From a checkpoint of a small mixture-of-experts model trained on Wikipedia.
Size: width 256, 48.6M parameters.
Experts: 40 experts in each of 11 layers, 2 picks a token.
Training: a variant of Muon for the experts, 458M tokens, 7222 steps.
Below are experts of layer 4 (counted from 0) of a mixture-of-experts language model. Rows are named router (the router's row for the expert) and show model dimensions 0-255. Each number is 500 + 50 x the weight over its row's rms, rounded and kept within 0 to 999. Numbers have three digits each.
After each expert's rows: a language model's description of what the expert responds to. This comes from a sample of Wikipedia text that the model never trained on.

# expert 15
router:554410457427494522597536478512545467580506511436511477441528457481424415541498516531451572402469601522555522499557466490540554494533515440516529505436509494477495416451479468539511470427511509580502474457617555497513578530516491479492610454518418493506487564566506593582513580536430453611454506453521430411529510558471547563519567495531453455471575631477533539531594508533553563437528498539456348486547563570524414404489422423534521470532455588593473511493468542577617497487429495472476500509564426496516483489459426479486452448398515500487514545523542539488503548501491514449478502486475524456439484507437464517521408456555565533462562448418542451553524479426436576501494495493511451494425516423541401513570544511543499465500510569559417601485504487558487503496457571
It responds to: Middle word pieces inside common English words, especially om in moment, plus Thai bytes and LaTeX braces, as in sign-if-icance.

# expert 26
router:515428549479554499512493511496414491536468533473492569491482481454488506498583483540472446521567526458425528593521404465483475486455590522495535394509550451505590439585418411560502524520504459528451459482545450464536497440480425407467536448477563448574490455459541505429552447472536488479457476504524555527583507459482557516515477566556555467592525592470466507594438477410501549499370446543464500511597573601467404465471470466372556560509418570489432437562451510518524590533468502494486443621418553476531476467538525502500473443516537484483453526428517540435483605461477507553610468572487495493511503506548498461572545486511490458422471547504391466555511609447592530495521493518479457517512541439453530511477463512428442525459418570498604582516515506463587546593487550
It responds to: Lowercase first letters or pieces of ordinary words after a, was, is or the, such as s-ashes, ch-amfered, h-ired.

# expert 5
router:420547546535562508508471487500499484536518475493526464479556554479402488454456401477432445550527504537416509536427527561435578470591479543507530540456421456544525401615492527407476486582586504524544506482434529540561445471563457473314482604491560525445502517447582495546425559505477543540421458513517528496531566487479419494457565431436474513450429527561485492425544506508544541568543567547469490443452452511453489473515520630520458532537522473423554495460526540426474603404497494498529536602557487527534475460477467570518563474490519432438490540560597566540503478552508516506531461435495483506564545561544442536474431560554575465540435523481582515466424553466489563497465463569588465485571577490446572476555517566480560591540523466466524467460510433510593423548524484
It responds to: Role, title and descriptive words in biographies, such as former, general, President, known, author, politician, plus of after title-like nouns.

# expert 38
router:532560545463560505491488430539586480563460515484417492550487525488504503488510442542599506515468523402461573454476547512586459580471431482553464499524481543463491410447428579538520482485472506528481510481496485556458488429380490548412475563466495463427584541400529410564541461425486493566532435426487472578532552573478439513456506442541484469608527432556564479514489470474500429439515468441491605496483585469603517486563515499509478585546519437561451564508523452535433530504479510408475489480603502501391338513533499469476537596468574499506464585439457567572553433540489413460557557481446425545515486524521491459491479405494473488621502518493476473488478502513461419477486439549475406493448479415556488460554536456560546494502498564443495414475498505507403466417568551
It responds to: Thai and other non-Latin byte pieces, plus final -i endings of Asian, Arabic or Australian names, such as Goondiwind-i, Neftç-i.

# expert 8
router:507483439484497550487506561443454483553544516466548457452482484447401490508515600571455573561461429510412507554408577504567493495458523563457506478510500529526518436472489461515491458487451549506483420472541532502490502502482484494493559564498441431447556555525541428489525488480393424423522461441515459515569540486521484472548435503532449474494546521476525522621641443526449499484539513406476568442587518415445451484467464466497482457488466522466449444441481557446430537534387485589533528453534494416427434469529412629514507440531533593479507569434391443498460510536486600447527542540544447509583539503395447528420545591472493488527470471462487476505463499452450474495368470471464579456598522556508565437504505583457532417469454463494404457430595518458471503530440601
It responds to: Middle pieces of long learned words before suffixes like -ic, -ation, such as econom, hemat, archip-el-ago, curr-ic-ulum.

# expert 24
router:474539552512541488439480386468571508540501601483428421419546509494394570590423575481522472439505517452509498483458497524500427555538534472466509502516551515417525484418488449521415538490515497515443577463469463519531476506554496533589427459503516459491526464480405473463505550432472476424579515564471470539548507570495447528436515574436520569497559519513590437474544505476367450478450513536566570473436439556465536586531560540544461472577521401577582507494462564582464530463433414591531569420525476496447450505543470485526514519545501478490475496497511485510547462549495505464476522444473473587469477440530601435397589411523518535593526437530602569519438447613499550450445527435555541518431434443567522568485516444433496567563507447466590465493457399519463542469494490
It responds to: Pipe separators, opening parentheses, slashes, quotes and line breaks in tables and squad lists, plus byte-order marks and Cyrillic bytes.

# expert 29
router:519473422461521503556610527557474457453465397486534506528492436473487529475567564439447584479566498438471508462527451479505578526461517476495417521432522481565397458553551545502598532463444476528503560472533540439518462577459510581419524448557525590472518544479445443496406556409527616459457487485501541452350548582421526551505546447506542500534509524548526599544548463529542476438599490533515495483482580460442462429575507451499532467495467496492491543546511486505447559489472477447483481554551513540517485552550463467536487626433522476499528483430573490472549522575490554475468555430491456511490429518506393428513437533511492452397486430442538447519417458462420520513544507402549458559419430606501542473495389611480473466580511516519591526480421531438552474453489576
It responds to: Word fragments right after a word start, inside common words such as dis(ambiguation), the(or)etical, administ(ration), J(oh)n.

# expert 23
router:527544513446454561547489509515517447545494467451537511558621503509485435598503488482485535469471558474547385543418512476512420474482425580471526432479471455495539535474557579493564466420462425517422465434533507491490516530546390539532476509387442446626571568420546495507531418469475489371457508453482462561516562533513473470495555535608397436597565536468451519521524480529496494500549486504420536458616581461498559446500503488555458528529517537407499413550523517547571451468528484366489476505566439442468453461424461466457560476558439485538495536439547480481448371494519493513508475496468491407545479536594455524480534596625440487437519507485503465503531431571451444486617510515513505530502457449518501416573504544454488466540521474507419482462552458467461414476516556
It responds to: Final pieces completing a word or closing a bracket, such as trombone, Entourage, Microsoft, outdoor, and closing parentheses after numbers or notes.

# expert 17
router:541449472507595524490411470568507499566474471503443551578488541480526545551589408483483432499530527511534395524600479447512476493524454588471450455415484558471482455528450510466466434498439439455452529480539524514460434510455499536559446518574569417557533509567457442472453507561574414555479534450453455608439535485480457596414525540472538477439430538401557481497448520550465477492502478478389481517564334541518475576461521459482505535480486576490463522579457460535557420570518554417486552518554549467460466461527418506548451485485524441440461500487434519467435429476474504470554536484544541503513410467502435433443516506543422443439510496557473448580515563475482534533421411478489507523452540497476539389531551400515519594545467537516562458435547434644514516490521401
It responds to: Later digits inside large integers such as populations, vote counts and years, plus spelled-out numbers like two, three, million.

# expert 6
router:448509531475459529464486503540511491422509392444536556446532561494462498437555565423518432532482506483409568538493452449506372458466543445538519430527525417564577495521522551554471471500505485461520527594485494486496543411522618537415488498521502498459570430557541387448408496561433463518550466509538485398481456490435426523508558506544500443454501459584513468497380559443554490508505533443588459567521553440435577508496510571469484479470495579407557458583565470486394580467587430571485463538438595547560646531541613511429494506522429494478533489566512534511530439494593495458516513535576495525558435546417411449446588546507484548504505410520521490525589563526552500438505502511580503538472481544482508464511514542456513498463436470468455498453578504520550458496532553
It responds to: Past-tense and participle verbs or their -ed/-ing endings after was, to or he, such as stopp-ed, founded, made, released.

# expert 25
router:497585466472468528472534536467501497532492504514557523478445500476604535506494419651512495486505420447506502443506606505404465526523491491489457592390487578542532548425523559543553388465463503523571450419444468507489425497447445487470516515480546545573493514435474542473560488532550575557414487558382527493426552438542552455463507538484529484407410442523535433471466504482597558488474525444565475480410491529524552544543556533543497413572535348562588550471484498589602424470470487472459510512547510479502506590515524588532507496397470493502451499555500499416599533494367479520500449493541492444567421490468529428506463561517484539518473486540619511443529396470419567477475516447590487490530478482520497418509527446546459543509483540495438537522512445427431530509539457
It responds to: Sports and award text: the, digits in scores and years, and words like World, Cup, Gold, Silver, Second, Football.

# expert 14
router:505432517522465518458403494525546506436492480478443491532519511387490565541453560493410474442457446512482463502468519482445416480574548508600537518520526449435472490547501498574457503534551538517442525553490536506441455426611614481607537437621421503494530552575555546553480478510519529455520498526571452435496537548477419520613546453549526497554545476506442542476550510530459485515486432560563466519536529441453451570413454520483536561411520542468432498536484482584429477516575513504553429542495578452594623574463560470505577466618519487523450498493491592532475501533513554499432460435505438585485469522548454426408443541505447545436482516424518506476534470494478561485522565587443565503515436506489582417464461545590473517469608586411492458573518576532546472437461541
It responds to: Plural and verb endings on split words, such as -s, -es, -ations, -ories, in recount-s, Territ-ories, algorith-ms.

# expert 35
router:497431599512535529552570557469559480503460524484533662472484509463448440499520397459475498565470519560467536551483441483485521459553592375546548540423432431508536449494537434469547504445483588494513530609534480493464483462453495428553532414493495617438452607474496506447527502475490475580491439461453584462497499444522476547438496430523489442406473627566579508459511543540592509539461534543403537490501521410458521493473509525561509463499495518468512524498461470452552475393522479435488419466479547446552502568603428478538504451472450472397484553597523430413467491515574407505523442411526514476487406521609470526550560491525560541469587466455458478466535486502543543614491486478522529477533449522501506503533519410604507505486594484453506444525566497475554456464561527
It responds to: Nouns or their endings after a possessive or the, such as life, youth, home, success, years, and compass words north, west.

# expert 13
router:502494458468574512487420444539478464540429527468561509571512507459485493508490484515600502552476507474503393573555616495449541566478487531467438460465488537578584437541492509507513515434533487582493487532572489465492418433499545555499554605435531535553554522506564437451482474527550448455441469556515436551486533514452556583410528535625558498513478564526481486536556483417500440479458526515475555490457479458525423453499567481500535530389436597575494545523460503593607544423538500402441430493500440445471505399537542558450487589432512392490469583443501535530503544557511467570474457447487474595429572423435474496463413450568490527486454474532419458483447549460452546563429434450529430470444549447490507458591505433583443514556500517437586513518576473416510507528485558
It responds to: Digits after a decimal point, minus sign or degree symbol in statistics tables, like percent changes, swings and goal differences; also % and km.

# expert 22
router:531531509489586529520415574472474471498499411503465476490495427578495485468493537527434475495453416496644598481500498437456459524415409550549588461596578486535540558387472451509559475513457410461492486490510540417547460517524476546579495482517558502572385401545474496523553539453472613565452493498498436552543462414494598456490495502556467487529456459459475614589422525548566509486459566605579505481585511551528514460455414496492536602430487554448421397506546477437491422498437425466480451479459410500497491501501507484570495490489513441572518587515511460491498509483552430538532527471507461475530480440539498453542473500441508506474446415477479457487611403377577463510477494619552450544530540558453565502523495475500424501474513481545437542471523499520559552550527507
It responds to: Capitalized word starts and titles in music, album and film articles, such as Hip-H-op, Enter-tainment, Pl-ot, Re-ception.

# expert 19
router:479457411525439536422504529527512479438506490459426517610519510460536488513492545537626434590516544435504536517576465545487580502363540444505378431492471491555446479531492474516542500513567555545456568529579499516447419603585547514459514501456403442548586491484470534559515329507441430521550501455489460480504496487426475552564550429479418493476504519503499567532516465564508421483541443496576549477598533499486531522401567445592503545503436523505565522460502433469442465530474523453486443535384509525522544452472504441470538557473451459490493455573513563495446522557540510523509528445474568474413560449493441557484442499516428526471485580458420519454586512468475558541553499611523526620430463499533508524490445487418485496481509606439599440479499495541555483448428474
It responds to: Clause-building words such as who, which, that, had, has, been, also, would, often starting or continuing a relative clause.

# expert 1
router:515550499486547516463505462458553499516499446468504571405507490438488557564454466512558527508433534484542454455542590559454473423479444542418607492513461425473570584433473541395501504428456428538479499386570515545563529509521468515546584493547472507599532468543400505477509412479441412338401565417492488481555513498461443511465496529422519485481452524473543526476523485514513512465513490545476450573482458544429528571465559472489587424539469361547550587514465525470535527511601491529443504427498602458476531479399528437473430461496558428505511434610515431535478538565516485455483599612567429559540441511583579479539529441501539551442479403538445496469490454531446482522473505485542488493499555409498508528530598463472465476561441496450498435507510542520471555470444517
It responds to: First token of a table cell or infobox value after a pipe or colon, often a space, digit or header word, e.g. Votes, Candidate, Swing.

# expert 30
router:467525459496467507470517512567467494480509550511571475409420511493598564521436516525509420500522535551453506536513493510401600525483475585625461601512541477473518529583507505482474459416438475502530532483431516516567545516548485412433471464577463390403498606539507580621511563468563600525492518500500498496567518403532515577433501401529557518466438485549518490455535531538498469492522522571425482430545569453426477533482519560567394456560614486440533455516444456538417548470492495470492557484529428494492514366468563562495559443500528525510513572478517486432517501521480622495537523453460471524520464506497469448526388546471489553544455448527507571505456508455496552498367563583518447408535552462433584479533530504568581494490508480509570462507503607502464525424482427
It responds to: Words and suffixes in names of organizations and awards, such as National, Polit-ical, Liber-ation, Committee, Society.

# expert 27
router:449467484537501521484525537532551506453506465488495526508546493577396520519465503551527511538439484556502554621619437469473557506542507507579509543508456447460509468427525469427559534500574445486504474577455482521432437428552404430496500486547463521451459511506483596492500438545540517435510386617431573502453419570463458465414492576482466519415471499613562515487530537612599544447550495525521497520521521475435501462535451594517464507498533458451388456541502510593507454459519468456548448475457507538558538535442539428413535544591562495463459545611463509480471539477494582529547475466529599504559542455555422454415487527497449542426459499424474487520561481408543490529502479535559438483471469527405582470525507546578490572592480521467504518459551558424590555513373439
It responds to: Common nouns or their final pieces naming works, media and institutions after the, such as film, album, program, school, sitcom, radar.

# expert 4
router:521549514498538517527481465562438494534482498487531543408370541552550416459455447464511510493526562514454495466455444543591484426509499482537528537568528467546528446535451574445571478425431431493464530372516479414657489466438427476487418450479582517502438506475493511494521541488498503556554437509559542455584526461490574507500413514534511488576492549547487450472514421492511533449459554600433443444474483474534479584475446469503514528495472418411523497564457483439406464437448479547483505504571395559451451470529479549568504478446556550489514474490421488520544555560483517541480543460403480504550520558534564380566541485519507572525571471540493476480572452419559518465381551436532436516475493574503371604570480490499478406467549471559459404509417439445569543472494463
It responds to: Word-initial capital letters starting names and acronyms, often academic degrees and institutions, such as M in M.A., W in WHO, Sc.

# expert 20
router:483550469470510504468576487470569501508457481503540526487441536485474478495522550537460482492468570446539584513514542596444611548493519400584542521422427539455498517521501524544496643484487524501567479502534486472444527554447560494562554468495517501510548473441429461507527524501571553422454574502484524461460535525501589507402489499541621509464478448502505414468576490472464558483589428517492528486391538468459436501607420445561525571484496404498467519522425571570518427487548645442483473500514427591587528533473571476575584598548539490560524502508425514495544452531475499469417527587529533503457426496464478448494395533498513518539418438471554475492507442580559525383493507485516402560493496495574506563522493485531474468537480397411580444442556523575488518407423446
It responds to: Field labels and numbers in infoboxes, lists and tables, such as Died, Coordinates, Genus, Representing, and digits of years or ages.

# expert 34
router:503587548471531502500555442519542478585463494480506506565513461552527492420487493487618540506516461574649489437496540478513422475404476469483479422592540426562414516529475488523544541553497524491497450445476581520579480533538461548515500407444552568407501397452438512465487460494527515553429506526464571607555488511469526463519456512452548457508534541412539501469429503428503506490477554541611476559380497512453449528460585477457514520507467467562544536506555488433527459541443541589458536443475479607412517564578589553572450431498497527517542519589494453476537387551499423484510555597417528483598494555548454446481513457501449478546519457548550441496513522614462470491490443466535447463504468415541441502561590558473591512484431408489540575469462478510405539524475484
It responds to: Capital first letters of names in sports tables and rosters, including position codes GK, FW, such as L-ogroñés, S-ebastián.

# expert 11
router:486543520506516484503482494484460432471434552511451449540502517465535556472494426452510449543546475522489467547539451474444441475526480467445459594445540526492447553540493416441527601535564522543490546486466559576426519539524549510447496591522489356598488461511498534536442493474562484582487645505415567467466556450520534450556587485473516456478446481438502552467454455448611417543446531510485549430457441506492450607598533569532498600547415561456551466446467509504563554498560441422522425509477534550515542526532582539499504421503554527490425506455619471514507523559426533466571464437599571455563508581536449590601433452515497466490500549449550531477544478472551513524506529452593585561544572524477614489514449486530512469394573542453429505516517495484522460465511406
It responds to: Articles and possessive determiners opening a noun phrase after a verb or preposition, such as the, a, its, his, their, 's.

# expert 0
router:516542400451472508554469529558543511481481450479570528429433474501492445499475476531428479588544539561470496452516515482534501482612500524549454512515436461576532585541467547585524388497450540548555534558533583460436465481485475526511525558530478599521497431492527520475419573528546417563475419448511515360518505456575474622489543552516503445469437472540533401555556474552542556497535467485535435482461544510488578380478543530508535489425562470533532553519461494509502538492531510463443549530571408552475495423509547500476550473428499492497504443486430477530486518478419515542556578572525502435462497502554522488512435408502548452487511466607354460455433474500376353499452541540463523469426456574523477524509416497532363480387529499541530410480545578520459493469531528
It responds to: Sentence-initial In, During, According, See and the tokens after in or in the, mostly years and months, such as 1835, July.

# expert 10
router:554483416412543495473537508560453490517570479480514510470454427601557441530568476545392512491446467489557506563510404511556465466523501519488534488560454540562497482478528568487530462532467505574564486451607480487538565500501594553564492433510517620503555405534579490445487540515451500581510449487570502503519519554464508499424414534520541559524512583582578488459440573440478440521509518534570476500456495441589529522566528538512563511460417448454397486546553590520498512477454520561557587516479571436585541532543523518541421464492437519553472495474492390541519567494520492502434535464553541473516561544445460473495547374475434514403449461486502404576424562587470563436576514390490551531501462588529533532486455481534409438483478495586483436384475492411440493494481545
It responds to: Consonant pieces just after a word's capital or first letter, inside names and words, such as F-r-ascati, b-ab-y, f-rag-ile.

# expert 39
router:487464537475616527445423485533444494588429580458484409382472540501575378437490488497495464522453419448526435511416513430560441531447480445563537477558501494441463457432497487578497590487533559532401582507520552520509478503492485480461448481473475497443529527513454511519533409430518551476551503527507530513489470550517562441570477563549514487564547568446423414541499469470467386476510535581402549620457567548573513525458436534568491510508461533549518398563445507516512449480387490529424452518518391515446447465514464496456586491511536438528478618438471528549496470452470527496485433551401627544494545472569549500565510520477445561421465532475485535539587549498414385396530470498493523525467518455553449498526603523448417508501468510527483531515520522534503533507478441
It responds to: First capital letters or pieces of proper names and foreign words, especially taxonomic authorities like R. in species lists, plus de, la, table pipes.

# expert 12
router:541559448433433533557454458438379477532477446476444457538403453421427428485507492514592496377527448528429491413448439517498450463554430529448519524541489482405538524559460468460428553463579535508565505572499448608409518436536541500492503531508506588562507594459504569574535503497503563480525504505531516441480497460469519426549581473406431427453460487557471502526503479434491482454527434479410544429522474489440514533469393497569381495486461530485568403548527463506499457475544543514438529544550513498499500451452455509499440503466545496580612524499506585464497519529543568425519516425500603421409536487560561541553481572490512490591534574468375533535386582520396520497490484530471528511509569459474453461530503464465459589548491503484528573511486486492444460465575442
It responds to: The preposition of after nouns like use, welfare, assets, plus suffixes -ic, -ism, -ist and nationality adjectives such as Roman, Chinese.

# expert 28
router:440515493512445526456499514444474543488474592532426459500560497453537419569544519486535447461535564437465573473468577488495501407538477571438503494560425472466462476587518549440419511602585533448499467508409415496458482557577481485417407436385455426509442425452484441433487525534456551405453526469436463489460467546506495546475553443420430491562541433499558453413428444549572479493500448470518411493473469451471551490422584504498503590465502594511570555503556463409418478466563485580479510531436575496574585496470535428498560414492486445428504434546468568532528516499504424516480449463441481535595579447562556587529532477443494454542526543473490497489586414472481484480492481535523476544625523533469448551434472520436520442546555508472507413489482431522569479447515467
It responds to: Commas, and, but, semicolons and colons linking clauses or list items, often after an opening date phrase, such as In July 2021, later.

# expert 31
router:533477493491525516526460389452542499550525549498518548460447459608492462483582535550542449492482602471426533515539474465528491538561487515478551419440519566412541486607557468535528506482511519480463498445387457469574514536457536487481480539518524486523516555611483541415457461594540454452568498613476554453507496613531539592479407509514534498511539491549545431574438589503572526495456505535468588468520440448586454622429536432518547543413521484494430501540471632434618433462509609443512421454558491464439504468555447472513489553495522476549456418433439486484512463466545406580481508478498540529528473468487467589506580475489518498526447507501488557493417588504538524472544500452550417522491504476542409573527459506553428508551446425475507470420464429477484493496390579
It responds to: Digits, spaces and symbols in measurements, dates, table numbers and geographic coordinates, like elevation figures, °N, ′, ″W, km^{2}.

# expert 37
router:522507497495532551480615408401516460517452573484571453570567422476545531456520450430478452485478503470606419475438590485479507474508575462385458483526467565538503515530544477495467500514570502546529546532472454471439510480455590498419611530581429532558519546548473455473440577534480556446536442561521509464438535555538560593526555516419469464497419433437573401549444580448514484460487513558503540498501474479583421575474571455531556488551500485538447531573533505487570472601451437417452536380471427485404435434442454460471453456510473504429487513446443544525521498481594478488516435579536520541546488615512481520593511554502414524563485474438419522543598464528524408487516422534495474485423575481589519468488427534484500519468509481448535466492503487485547508501586553
It responds to: Pipe characters and spaces separating cells in wiki tables, plus semicolons, equals signs and coordinate marks like °N.

# expert 9
router:392560482515492516488449521557416493479518502510500607648512476564552514423510497481472506531512545459494467461482543492462442411555506513446446441550493547442561526531544563486518435484553567431444498520520441480510445503502600587403543466485479471524498379559493435450482565494485520424580512438474546473497534540445607508463508531426491488556577515482572515451445521534493486487464561523581416439518362501458515417474497512516531513515561474509473549529435442471436499464564503641479503494406528477462499579524434404526477538504502448512487334510513553535488510412521396450524415443475473567505470394497514641435488468409565522536557554477521508507434507493531426438494481526534470572483488568546415474498512464547525424569581504481593536528430499522558504483538479
It responds to: Prepositions and connectives opening a phrase after a comma or parenthesis, such as with, including, where, after, until, as, plus colons.

# expert 32
router:568543496462584495451485376565598473525492466484462454472491438588474508494542441487564522526468508484569561424501472480558488476446527433460574451525518469513445483380570565497551582450538440515475440427501430564619560536456456575518438481479486431448470474462457487401422448597553579525545470552520555554543533506464403399559462513431462476525508551447530505559477459452435454481488537453502566496450483523549587528554540487485543582522410407540466532484562483417478458503432529524479536547426495506465519580497444444477468500473487438516448518501461449529532446509572476513478454495463503424575485526489567604471639430452419481478500431517505463452494607578555509533621487412482554488473428600525471476530479514454549535558464450541444515462468479585446497583505460
It responds to: Pieces of non-English names right after an initial letter, especially K, Kh, H, such as K-oh-n, Kh-al-id, Ol, Hal.

# expert 16
router:536550423490472540429441545330523484511422470464572510536493494449602541462488459509499526457541491615436471576526485538456489549527555562437443591536521446396520510454469521463421444465437538556502585571509491454441510519521483570450587500451413498613545374543480579402453525427487487421446552504549495509461486429503500571473542567455506498426469473507504590480520488490468562445548518546476458486451439562513503542472483428526509434574573545508513583533449438551374455435550444463449530501497552571479557553504499480496513563520529534592507556529431455530425484545399491431542475529543497542550462509555551579546545472502513544509493508566493477521470564594540524537591518569420458574451484479470507433483518395547543496504475492485515565517530583542586488512467399
It responds to: Prepositions in, by, on, for, at right after past participles or verbs, also table pipe cells, such as seized by, opened on.

# expert 3
router:547534464467543586481496537562435455501467546457462442457457431520583521382476494490552472537496475434411509505460439465450493529564539480436493474512491458435500483458574523540526438447481385481484485493540539458478519510546529584471553548512450434525581485564565508516581590445482447478501459514647530453534531509400615440605533506511473513487442434597379463587430420552379475468493483470494456480464501499522593451547478513517434532427433472515509540518458468432459488490507540473535486528571513543516427539559486489565477519389550499423418391487426524499565543433494535570470508564494440476393570473485603543501469471492518531434577585473431569578520558455481464459488421491467544462521464540393422510502475433478487535526525482446489472464408466458515543509459586
It responds to: Function words linking a subject to its description in definitional sentences, like is, was, of, to, as in "is a moth of the family".

# expert 21
router:555463516505527518532567528547605458484477516458470561602576501496478521563411549581526448509520507592560446545547466518529501544526543441465569562541454477501471512531437432451526507482463499532566512514471574535475531488449467464529567582466503490448516498515464568558524457559513483450573509595458484536423516566477504468445461525468484475528499566522510441449502567479555531447525536377480524465414568441502578537472544515540468458512590440499562458393541464503516559522543577600516621507540411361565460509477443514418542537484367523467560527429461430455523504475561515485466473450548465515474528549396535515479541491591538502480432419471565502485519559447548548432476558573477593435583465660437394492524455536469505456552525504505463573446440531497433474527592470
It responds to: Word pieces finishing place names and surnames, such as -ton, -ford, -shire, -son, York, London, Washington, often after New or St.

# expert 36
router:552523488448441522466534517524589473558541470447453415464491454484522531436488537554521506499411455519517428480365465459518604554494439518447468525422475493557518508507473528501459482515469524450445590510501493537475513568477464556426603506497529531448512533462477528508558567516530458576544645453360451483533521469476528475511516499575445454386469448413517522498484518432503488489598530574446514481483427473531451450435473472504475387539594469566592477463465485451495548559446538589549500494475414471367474499455545505422534557558546563560462541494544498496395461521493478549547492540471538452429463525406542548564514453572574571531439521500569576549421492561470452466486492498425544458497453370563429497521485469489582543564480463519458525432443420419414490437505496
It responds to: Pieces of country and foreign place or personal names, often Spanish or Latin American, such as Philipp, Argent, Zealand, Azerb-ai-jan.

# expert 33
router:577534516474505499489550484547529479517454433490561448411531491483496526506587426500504478483496592503441533482493479478497541407403550495511508430520566454503483513599464602474503433478438585521475578525563483521511474448435493463566540448520602450570493509553491513419540362550440483510485560464587493559584521449519410487533556474507606438514582531373514536496524522460562467465553484539436409481481557550458428557503527476507505505463536559593499559539514545466545498414466410451448406474546475548569477414577479501532439477513518529459573475504651414503511506525481486621568493568601474539468526481549436493505478451461436530506436503510468427536468502454446445602551507462477418504449540466570522489520453510541506424477440583615487516504554476401564550535506521
It responds to: List-item hyphens at line starts and Latin-style word-initial prefixes such as trans, inc, rep, ex, comp, plus JPL.

# expert 18
router:473575439485483532509449592494493539517478550466549512537358512454567511424503434504393499548483540454564533582557553476482545474529469509529509556434486571506520573465469533538571436524443498480490497568432491570560477463525486514535485457493499632604544566487529498556518527482532545554454531529460526593419483437547475417451465522481497477485439512473606463481484524544493509496448389437467536443421475481571593469407577528559515449445490454511486560572548527562533457504484482571467619526498545512469559536413534498440416446513526455424423435490434564419502576551452513483547479452559487546486436470402475423462587565362418540534423486490536530511416426537552607477465513576514531506541548472488464494548488488438617556500529539396524489459510516516500454471551520
It responds to: Digits inside years and numbers, especially the last digit of a year, plus decade s, century and season, such as 199-7, 1960-s.

# expert 2
router:526487531467494480480559442561540458511535531483415468570583477481435555496465561512525468477522412562560497480467490473503476552521500484564557458505517600525507437440520469565454585510523481531457445520433478524461528442427502523517449409519503487376459593464483422540470564446529452539565554444520520602454557542443465398463484481517427481573546404508406553458531520500457410486502412434503554569502500499533554466541518411495449450485504549509511510460513394480486532527523563387443469456518572555505449524427536413546519535470553557513436506483469490515520385536545457397492449535411419490404435438526564475454493503448510583594598568462533517568493504547479408563526468474376534414497539480501501454534572458486563588507446437479476404549444491498389491477536439
It responds to: Final vowel-ending pieces of foreign proper names, often Japanese, Spanish or Romanian, in tables and lists, such as Yusu-ke, Dinam-o, Lien-z.

# expert 7
router:582433491490508533439505450529412449488435406502424459512543443481527495442479453372390517532458412550528478416501506520470474618502438542466548450551523565537501495466528471531504511459542494519519488508516406605468456528419449562571527581566487551480470591496514465446462483439550493542510440456502428569525536417496524518496552512506487507551523441485499616550486515426518565466551468524526563463499533517535555451465530532553541477478507522534519484430505492503524498447485517520417480388393439442584401493562533532427570564556422507549621564487548422431558549538628502467501494460601384492469490506565539526458460546581557579554504443524465572514495505541575483614592504502529500427524552463505477574532524550490510614529454489471479554525505469472438428584500473
It responds to: Given names and word pieces inside personal and place names, often in cast lists and tables, such as Thomas, Ed-in-burgh, Law-rence.